From a checkpoint of a small mixture-of-experts model trained on Wikipedia.
Size: 10 layers, vocabulary 4096, 11M parameters.
Experts: 32 experts in each of 10 layers, 96 GELU neurons an expert, 1 pick a token, a softmax router, a shared expert of 192 neurons.
Training: a variant of SOAP for the experts, 458M tokens.
Below are experts of layer 4 (counted from 0) of a mixture-of-experts language model. Rows are named router (the router's row for the expert), up (a neuron's input weights, with its number), down (a neuron's output weights, with its number) and show model dimensions 64-127. Each number is 200 + 20 x the weight over its row's rms, rounded and kept within 0 to 999.
After each expert's rows: a language model's description of what the expert responds to; "comes before" lists some tokens at least twice as common just after its tokens as in all text. This comes from a sample of Wikipedia text that the model never trained on. Tokens count by the router's weight.

# expert 20
router,209,191,200,178,183,201,207,208,195,215,224,185,200,212,192,214,205,169,203,158,190,220,235,205,210,190,219,195,150,183,198,222,209,198,189,215,164,210,164,205,207,188,204,152,222,217,186,181,169,178,228,240,177,213,205,232,193,184,197,181,207,205,222,191
up0,240,188,210,217,186,180,176,176,213,148,187,219,200,230,252,167,189,160,231,188,197,197,201,210,222,183,203,202,184,181,207,220,176,192,218,207,185,206,221,204,177,159,193,225,203,207,224,188,204,205,217,203,222,212,184,231,219,220,187,198,166,195,253,206
down0,189,196,175,167,195,188,238,193,192,177,214,167,215,224,207,199,199,195,213,213,178,191,186,203,194,236,220,182,215,228,217,181,203,183,205,185,194,155,190,203,218,192,189,181,199,199,161,205,190,193,195,213,209,228,184,208,181,153,177,198,245,219,185,185
Description: Biography infobox labels such as Born and Died after list dashes, plus word-final pieces like years, life, ation and mid-word pieces elsewhere.
comes before: ": ", ", ", ". ", "==", ".", "-"

# expert 29
router,223,209,171,218,183,209,209,176,193,211,235,204,202,220,215,188,215,207,190,231,206,192,204,199,179,189,210,206,214,191,200,163,227,181,197,219,229,211,242,202,206,210,204,180,200,208,183,222,178,207,232,143,193,217,220,207,176,183,204,213,214,164,187,217
up0,185,221,210,199,200,179,173,208,231,148,175,207,234,193,234,237,209,202,171,189,171,175,242,186,207,193,215,215,195,207,204,219,199,212,240,201,165,174,207,198,203,193,189,213,179,216,175,222,209,227,225,188,218,202,157,216,207,196,214,243,183,190,236,190
down0,198,227,198,164,190,176,191,174,177,161,211,182,186,205,187,208,216,219,174,183,187,233,209,221,199,167,224,186,199,186,210,210,200,161,201,202,231,209,167,159,228,203,185,188,187,237,179,231,200,195,166,214,218,192,227,195,179,193,233,162,204,191,186,196
Description: Pipe characters that start table rows or separate cells in sports and election tables, plus month names beginning dates like November and May.
comes before: "- ", " ", "201", "200", "202", "1 "

# expert 8
router,223,174,199,186,161,212,223,206,216,210,180,212,204,172,213,185,198,194,175,227,205,156,201,227,211,206,178,190,193,210,213,212,226,234,189,212,215,231,216,181,237,213,204,211,194,202,190,182,205,179,190,215,167,215,162,238,193,204,176,194,187,154,215,196
up0,175,222,156,180,205,192,185,224,217,177,178,201,208,199,231,190,241,189,193,199,211,226,206,189,216,204,180,183,190,175,198,176,144,217,212,198,174,223,199,217,208,192,203,213,222,186,219,208,223,238,239,193,227,210,196,188,203,208,159,238,200,211,172,217
down0,185,170,197,171,226,228,191,199,240,189,203,183,174,191,215,169,199,181,199,205,213,209,185,237,174,219,222,210,178,238,184,185,201,205,182,196,165,182,184,207,189,177,178,169,207,225,148,208,203,184,220,170,165,250,177,195,153,168,222,226,202,220,203,222
Description: Conjunctions, relative words and subject pronouns that start a clause, especially that after verbs like stated or complaining, plus which, when, they.
comes before: "was ", "he ", "the ", "is ", "they ", "it "

# expert 26
router,231,202,197,231,208,206,199,198,220,176,177,177,183,197,217,221,200,166,185,194,196,231,163,219,216,186,179,231,201,206,198,171,200,169,197,243,194,189,213,166,201,198,212,193,215,188,172,169,207,218,168,182,200,202,218,181,201,230,219,234,194,229,178,229
up0,188,188,190,198,208,187,200,204,190,204,210,230,154,192,247,204,192,192,209,217,227,195,197,204,232,232,223,198,159,200,233,201,200,183,217,173,189,220,208,197,226,170,210,232,222,191,200,187,226,169,195,193,210,196,209,203,177,209,154,235,179,195,184,223
down0,222,198,179,189,166,180,217,198,192,238,220,208,216,191,203,210,207,213,195,171,193,212,174,223,208,174,226,185,183,197,200,214,206,196,187,154,194,197,212,193,224,195,189,197,178,232,197,219,235,186,210,195,215,250,158,197,211,198,201,232,208,214,216,187
Description: Line-start list dashes, line breaks, == heading markers, and degree, minute and second signs in coordinates, such as - Born: and 40°02′.
comes before: "| ", "= ", "N ", "• ", "- ", "See "

# expert 18
router,213,192,205,245,179,183,219,236,185,192,236,191,181,209,207,168,218,210,162,169,202,200,215,220,180,209,171,181,221,238,226,171,207,193,232,212,212,237,203,192,226,176,191,188,213,234,181,197,229,209,206,152,197,200,244,185,203,213,197,217,203,182,215,222
up0,176,216,210,211,197,151,186,217,228,218,199,208,193,198,232,212,194,176,179,220,194,155,209,218,197,241,186,212,184,196,187,174,181,177,208,198,207,224,223,202,171,180,205,212,191,204,208,200,186,212,233,208,214,215,179,181,220,183,154,182,185,201,202,196
down0,216,218,209,241,200,227,234,189,214,220,226,194,192,213,202,177,186,188,181,206,185,215,168,224,193,161,225,177,175,210,238,198,219,203,194,203,200,229,212,155,188,210,184,188,222,197,196,201,192,188,199,190,168,195,198,235,185,201,214,206,190,217,197,223
Description: Final vowel pieces of foreign surnames and Latin genus or species names, like meyrick-i, Tegeticul-a, Zavradashvil-i, Veg-a.
comes before: "(", "| ", "=", "and ", "is ", "was "

# expert 9
router,195,194,211,187,204,193,204,205,162,201,232,201,180,215,198,164,244,241,193,201,198,237,229,209,218,180,195,220,208,250,180,193,223,211,203,200,161,202,202,203,225,194,201,194,192,220,191,221,182,232,209,175,191,225,201,188,186,174,166,182,197,186,190,204
up0,187,199,187,200,194,144,197,186,221,225,210,217,174,184,232,182,199,193,231,188,176,221,193,170,202,219,192,233,167,195,209,216,184,214,229,205,204,189,193,210,175,199,176,195,221,167,226,245,192,191,226,196,197,180,190,200,190,185,190,212,179,185,197,169
down0,173,193,204,192,190,190,183,208,157,203,172,173,191,233,195,189,172,243,195,204,207,180,207,220,203,209,192,188,178,198,202,216,248,191,200,188,203,173,214,196,193,246,165,200,205,230,223,201,164,186,150,179,167,175,205,209,196,196,180,182,175,223,201,216
Description: Pipe separators between numeric cells in tables such as election results, sports statistics and climate data, plus US place-name starts (Los, Bost).
comes before: " ", "0 ", "— ", "1", "0", "2"

# expert 5
router,203,202,235,214,195,225,206,218,215,209,193,203,234,183,186,203,195,193,173,177,198,168,173,209,173,206,194,219,186,181,184,175,199,185,190,206,228,236,208,229,180,213,192,216,159,204,214,184,185,195,165,199,182,197,189,236,192,246,180,195,191,237,195,190
up0,169,185,205,249,156,164,165,191,174,221,206,221,184,208,241,193,196,210,252,220,186,205,222,200,182,210,220,220,208,174,234,206,161,208,205,201,238,196,186,192,175,162,183,226,198,172,203,180,214,237,219,215,232,190,183,197,202,218,197,210,205,197,217,168
down0,212,179,216,201,196,237,252,224,193,203,214,167,202,193,213,199,184,159,163,200,217,193,204,236,212,209,200,209,185,180,209,203,204,207,201,228,197,238,237,205,212,210,187,198,192,196,150,172,218,177,197,188,229,175,203,177,183,185,216,179,185,169,194,200
Description: Final digits and single-digit tokens ending years and numbers in dates, infoboxes, tables and scores, such as 194|9, 200|4, 2-|3.
comes before: "| ", "–", ", ", "|", ")", "("

# expert 25
router,196,186,226,231,201,190,203,205,194,217,213,229,227,158,207,203,203,192,244,200,216,215,165,211,211,220,188,197,217,196,216,194,164,214,219,157,232,178,189,219,202,230,205,226,210,197,165,192,178,229,188,241,186,211,205,216,191,219,214,172,217,160,202,163
up0,190,211,208,245,197,175,192,203,202,194,187,206,189,170,249,198,191,164,206,197,198,187,204,187,196,238,222,201,215,214,222,197,164,199,212,185,181,169,178,209,162,196,191,192,190,192,205,199,187,201,214,219,247,222,225,225,196,226,172,219,184,200,200,180
down0,187,175,194,180,181,240,201,199,202,204,193,179,219,213,203,185,200,199,163,199,204,203,223,248,186,181,205,207,225,167,203,194,219,202,210,191,185,214,195,156,187,193,189,188,209,185,206,214,214,225,196,198,209,187,217,179,222,177,203,237,192,194,187,211
Description: Short syllables inside or starting longer Latinate words, such as re-vision, custo-di-al, ridic-ul-e, con, ti, and plural s.
comes before: ", ", ". ", "fer", "al ", ": ", "-"

# expert 30
router,210,215,203,221,190,203,212,226,171,199,182,224,179,191,199,202,215,206,162,248,237,226,219,232,185,200,183,237,186,161,206,202,214,198,209,220,181,196,199,187,224,178,201,208,217,224,200,202,191,182,194,217,188,204,192,211,182,194,213,199,206,185,259,181
up0,146,170,214,172,196,212,176,190,220,220,207,201,169,224,220,198,181,205,226,209,221,197,214,176,189,184,200,216,241,178,252,193,186,253,238,229,214,228,230,199,181,218,206,213,206,187,201,160,177,224,178,215,187,186,208,242,186,217,217,192,183,207,177,203
down0,209,190,208,199,179,227,215,206,228,170,178,179,214,196,177,184,204,219,214,223,204,190,200,212,178,198,190,196,204,176,237,187,197,189,198,220,185,194,221,179,175,224,170,185,208,223,171,198,196,176,226,190,224,217,169,212,166,138,206,226,238,233,184,200
Description: Numerals in scores and tables (1-0, 2-0, list numbers) and the letter c or C starting or inside abbreviations.
comes before: "–", ".", ",", "; ", ":", "-"

# expert 13
router,201,211,228,172,197,201,199,186,207,217,196,198,176,208,132,200,216,166,208,212,155,211,217,209,177,236,199,207,194,227,198,160,188,228,225,191,212,203,177,174,226,242,229,201,204,213,194,215,228,206,192,197,216,213,208,197,197,214,193,169,220,190,186,195
up0,174,213,201,236,166,199,173,227,215,198,165,181,153,190,198,218,179,220,226,245,203,221,253,190,205,210,231,214,188,216,167,202,179,229,215,197,208,206,210,158,180,196,199,210,221,218,186,220,214,203,205,198,225,182,188,180,204,152,185,207,179,183,239,177
down0,180,187,173,166,188,201,217,182,185,180,208,193,212,199,169,232,168,239,173,213,188,211,198,220,179,210,217,217,206,206,205,197,217,216,183,192,189,204,180,193,217,261,197,202,180,236,181,184,214,197,251,209,191,191,228,185,210,158,200,204,216,211,195,200
Description: Head nouns ending a title or noun phrase before of, in or was, such as club, Awards, station, album, season, list.
comes before: "of ", "in ", "and ", "was ", "for ", "("

# expert 6
router,162,192,205,203,232,174,195,199,174,189,163,158,210,207,203,190,216,214,181,184,186,247,179,219,192,217,213,208,228,203,193,225,202,242,193,179,219,164,202,179,191,223,180,191,213,211,210,239,206,201,194,211,188,205,213,240,194,223,172,189,188,166,181,204
up0,197,215,222,235,208,154,172,216,200,186,145,225,227,191,234,199,200,202,210,227,198,208,194,182,176,226,201,213,167,187,220,212,157,181,197,188,182,200,191,228,182,180,178,218,252,207,203,199,204,206,207,224,212,193,194,189,219,208,220,184,187,171,222,197
down0,184,174,190,198,197,190,224,213,206,247,188,185,162,187,210,156,205,233,192,205,216,208,217,171,183,179,224,218,205,205,218,204,225,193,195,192,226,182,194,156,228,254,233,198,183,223,174,204,207,258,185,239,192,207,207,190,203,177,208,238,200,182,190,193
Description: Commas, closing parentheses and quote-comma marks ending a phrase, often followed by and, which, but or including.
comes before: "and ", "which ", "but ", "with ", "including ", "who "

# expert 21
router,179,225,195,195,200,172,202,176,226,203,210,191,207,231,209,220,178,160,176,199,178,201,179,196,238,217,210,189,204,177,208,237,171,210,193,179,215,220,226,242,181,196,199,228,221,169,206,224,199,161,171,220,208,204,190,190,177,214,198,211,183,277,208,235
up0,231,183,207,231,202,181,168,207,209,240,214,216,217,196,213,201,162,213,236,185,177,210,209,193,156,192,244,172,202,198,213,202,205,210,206,221,187,161,196,209,173,218,223,218,221,196,223,205,184,179,182,229,176,201,184,192,177,199,225,190,180,191,222,227
down0,194,214,176,191,195,220,205,173,200,191,231,216,216,238,154,189,192,209,213,173,218,174,186,209,200,199,213,189,211,184,204,199,227,211,181,209,203,194,232,188,201,220,204,199,230,200,186,199,203,176,216,172,174,218,197,217,216,200,197,193,228,202,183,219
Description: Sentence-ending periods and line breaks after headings like ==Background==, plus sentence-opening In, On, During.
comes before: "The ", "In ", "He ", "\n\n", "==", "- "

# expert 27
router,217,194,210,224,181,213,227,218,230,207,211,191,174,216,176,180,213,231,174,189,186,199,210,213,172,178,177,212,187,210,234,199,217,168,207,179,192,207,232,198,196,161,196,170,212,214,192,213,217,208,225,205,179,205,172,226,191,213,192,209,200,207,204,215
up0,186,178,209,198,149,173,187,189,236,174,190,196,200,200,186,191,170,226,209,225,230,203,211,214,221,258,212,194,192,180,203,203,190,221,211,211,165,248,215,171,182,195,172,204,171,162,225,196,209,203,193,218,214,189,232,211,182,185,197,208,217,218,198,202
down0,184,192,190,176,156,201,199,184,206,176,224,190,196,206,176,178,244,200,164,214,181,179,224,226,214,197,184,184,190,202,202,147,237,212,178,177,224,189,189,210,189,219,174,209,190,248,201,225,196,191,192,184,213,216,149,225,193,191,205,220,216,197,201,231
Description: Common given names like John, Robert, David, football position codes MF and DF, and name pieces in rosters and lists.
comes before: "| ", "of ", "B", "and ", "H", "("

# expert 12
router,164,214,191,175,174,188,214,211,180,181,164,219,212,214,207,197,211,205,175,210,214,180,165,163,187,206,192,194,193,165,189,208,201,181,160,180,200,189,176,216,190,231,185,192,225,168,245,175,208,221,208,178,203,184,187,191,184,179,218,182,198,213,220,216
up0,174,191,175,194,194,174,183,195,188,175,156,223,190,203,191,194,182,170,201,235,182,189,226,173,206,205,201,180,198,197,205,188,203,256,227,195,215,168,203,182,179,184,182,227,196,188,220,175,210,199,184,225,219,205,179,170,197,202,208,217,206,177,205,238
down0,213,228,212,170,185,197,211,185,181,194,225,191,208,200,206,212,183,210,183,213,215,160,220,232,190,212,223,172,192,202,212,211,238,192,225,219,200,236,189,195,200,206,159,220,222,212,220,203,229,178,200,183,180,198,225,229,205,163,232,219,173,185,200,175
Description: Middle pieces inside common words (Det-ail-s, res-ol-ve, Am-end-ment) and compass words like north, south, west after the or in.
comes before: "ed ", "s ", "ing ", ", ", "er ", ". "

# expert 3
router,189,202,202,187,211,197,212,183,229,215,230,184,257,172,199,212,200,213,236,213,179,187,186,219,167,175,198,201,171,196,190,183,193,214,181,220,203,236,194,189,204,184,182,219,163,169,232,199,176,206,175,172,165,209,222,169,199,168,239,179,189,223,199,221
up0,202,168,246,227,189,209,167,228,211,202,206,194,209,257,195,189,206,201,221,220,203,258,176,225,191,200,179,186,218,191,237,189,193,226,237,199,203,201,201,204,188,224,204,228,214,215,199,182,219,203,207,187,249,201,217,189,194,198,208,241,183,197,223,207
down0,213,192,212,201,171,190,193,219,185,206,234,219,185,212,223,189,203,200,215,190,200,238,224,209,222,211,207,166,199,214,198,159,187,201,216,191,230,212,187,192,244,183,190,198,153,159,186,208,202,207,214,224,166,187,207,165,198,174,200,187,187,169,201,179
Description: Prepositions after a verb or noun and before a noun phrase, mostly of, in, for, among, throughout (most of the band's).
comes before: "the ", "a ", "his ", "its ", "their ", "this "

# expert 4
router,208,216,186,197,199,211,187,177,210,218,204,199,203,176,236,228,185,194,204,240,231,202,203,219,191,206,193,202,217,224,215,215,204,187,181,225,189,207,192,208,171,221,237,164,186,190,182,168,175,194,214,195,200,213,177,224,210,162,224,213,202,216,217,179
up0,197,179,208,217,206,183,198,214,187,186,184,209,219,187,192,237,178,209,207,204,203,208,219,188,218,228,187,216,197,172,229,213,209,199,221,178,200,182,190,215,191,231,224,199,207,191,193,184,200,207,193,213,210,202,203,186,194,153,201,228,189,217,232,179
down0,210,222,186,188,170,194,196,164,190,241,207,158,240,235,173,188,191,183,190,202,210,176,191,215,177,212,213,214,185,211,237,158,200,167,202,216,215,219,200,192,213,208,212,175,176,214,185,205,159,191,194,217,191,206,192,210,203,147,171,205,202,154,192,209
Description: First digit chunks of four-digit years such as 201, 199, 197 in dates and birth years, plus other number chunks in tables.
comes before: "0", "4", "5", "3", "9", "6"

# expert 7
router,201,190,195,193,184,179,192,197,186,221,230,200,200,218,224,200,202,201,171,137,198,200,235,185,182,197,186,201,200,238,186,193,225,206,171,171,189,185,203,200,240,181,200,208,210,224,214,221,194,186,194,166,232,219,206,213,191,186,249,174,213,176,205,239
up0,161,203,184,211,172,200,164,202,210,219,200,225,199,181,235,191,197,188,227,204,179,221,199,161,215,248,205,230,192,182,207,184,196,184,174,163,209,190,211,197,173,186,177,204,213,200,218,165,176,197,195,185,214,182,221,205,207,211,204,209,185,196,185,211
down0,198,177,175,206,184,199,205,206,225,197,190,184,200,201,218,171,190,212,233,196,197,231,182,176,202,224,209,188,201,199,240,210,273,200,208,175,203,206,215,168,192,205,206,198,220,199,165,210,218,180,194,191,190,181,217,179,212,195,215,241,197,152,172,238
Description: Word pieces and short words in section headings and tables about music, films and games, such as Rec-ep-tion, Song list, Length.
comes before: "s", "s ", ": ", "ing ", "ed ", "|"

# expert 15
router,238,218,199,182,192,168,198,201,240,183,204,177,203,203,148,203,196,164,208,191,184,169,213,204,187,224,214,214,179,181,194,168,200,191,184,205,183,201,187,184,206,214,202,192,215,173,241,231,241,182,188,168,217,197,219,204,204,228,225,178,208,187,207,182
up0,233,186,206,216,169,219,166,190,204,173,189,203,196,175,230,155,178,186,204,223,185,178,204,206,201,178,205,220,195,202,179,218,194,175,204,232,216,218,175,232,186,183,191,170,219,183,217,208,194,230,244,194,226,195,195,182,201,175,173,225,168,182,215,173
down0,176,213,209,176,211,166,194,187,203,207,199,181,202,201,163,185,215,217,200,225,191,172,212,244,169,247,229,209,211,184,198,191,193,191,214,210,175,172,214,205,196,206,212,194,217,269,177,187,201,200,174,209,188,197,195,205,206,189,214,223,182,213,188,205
Description: Word-final suffixes such as -es, -ing, -ed, -s completing verbs or plurals in running prose (distinguishes, rebuffs, incorporated, songs).
comes before: "to ", "of ", "the ", "that ", "in ", "and "

# expert 10
router,203,214,224,216,187,188,194,212,195,197,170,232,199,211,218,252,196,181,175,217,161,204,230,212,208,161,205,189,189,188,197,190,208,249,209,194,235,206,225,187,211,147,214,200,228,206,219,208,218,226,180,214,192,200,201,172,192,246,188,175,212,186,187,201
up0,168,213,171,210,202,191,209,210,188,200,185,198,218,184,213,205,195,200,237,207,200,207,253,201,211,226,224,207,221,222,207,193,162,221,219,166,215,211,183,209,152,168,230,205,177,203,185,227,210,183,185,206,212,207,216,188,185,194,232,230,205,206,197,181
down0,218,190,196,153,158,190,225,173,216,192,183,194,217,192,210,192,194,221,182,152,168,203,165,238,225,191,217,232,186,191,207,184,205,209,168,201,193,229,193,193,211,241,184,187,219,242,210,229,210,166,205,201,190,226,194,196,172,189,231,214,190,202,190,185
Description: Adverb endings and modifier words before what they modify, such as widely, always, been, be, first, controversial.
comes before: "of ", "in ", "to ", "and ", "for ", "with "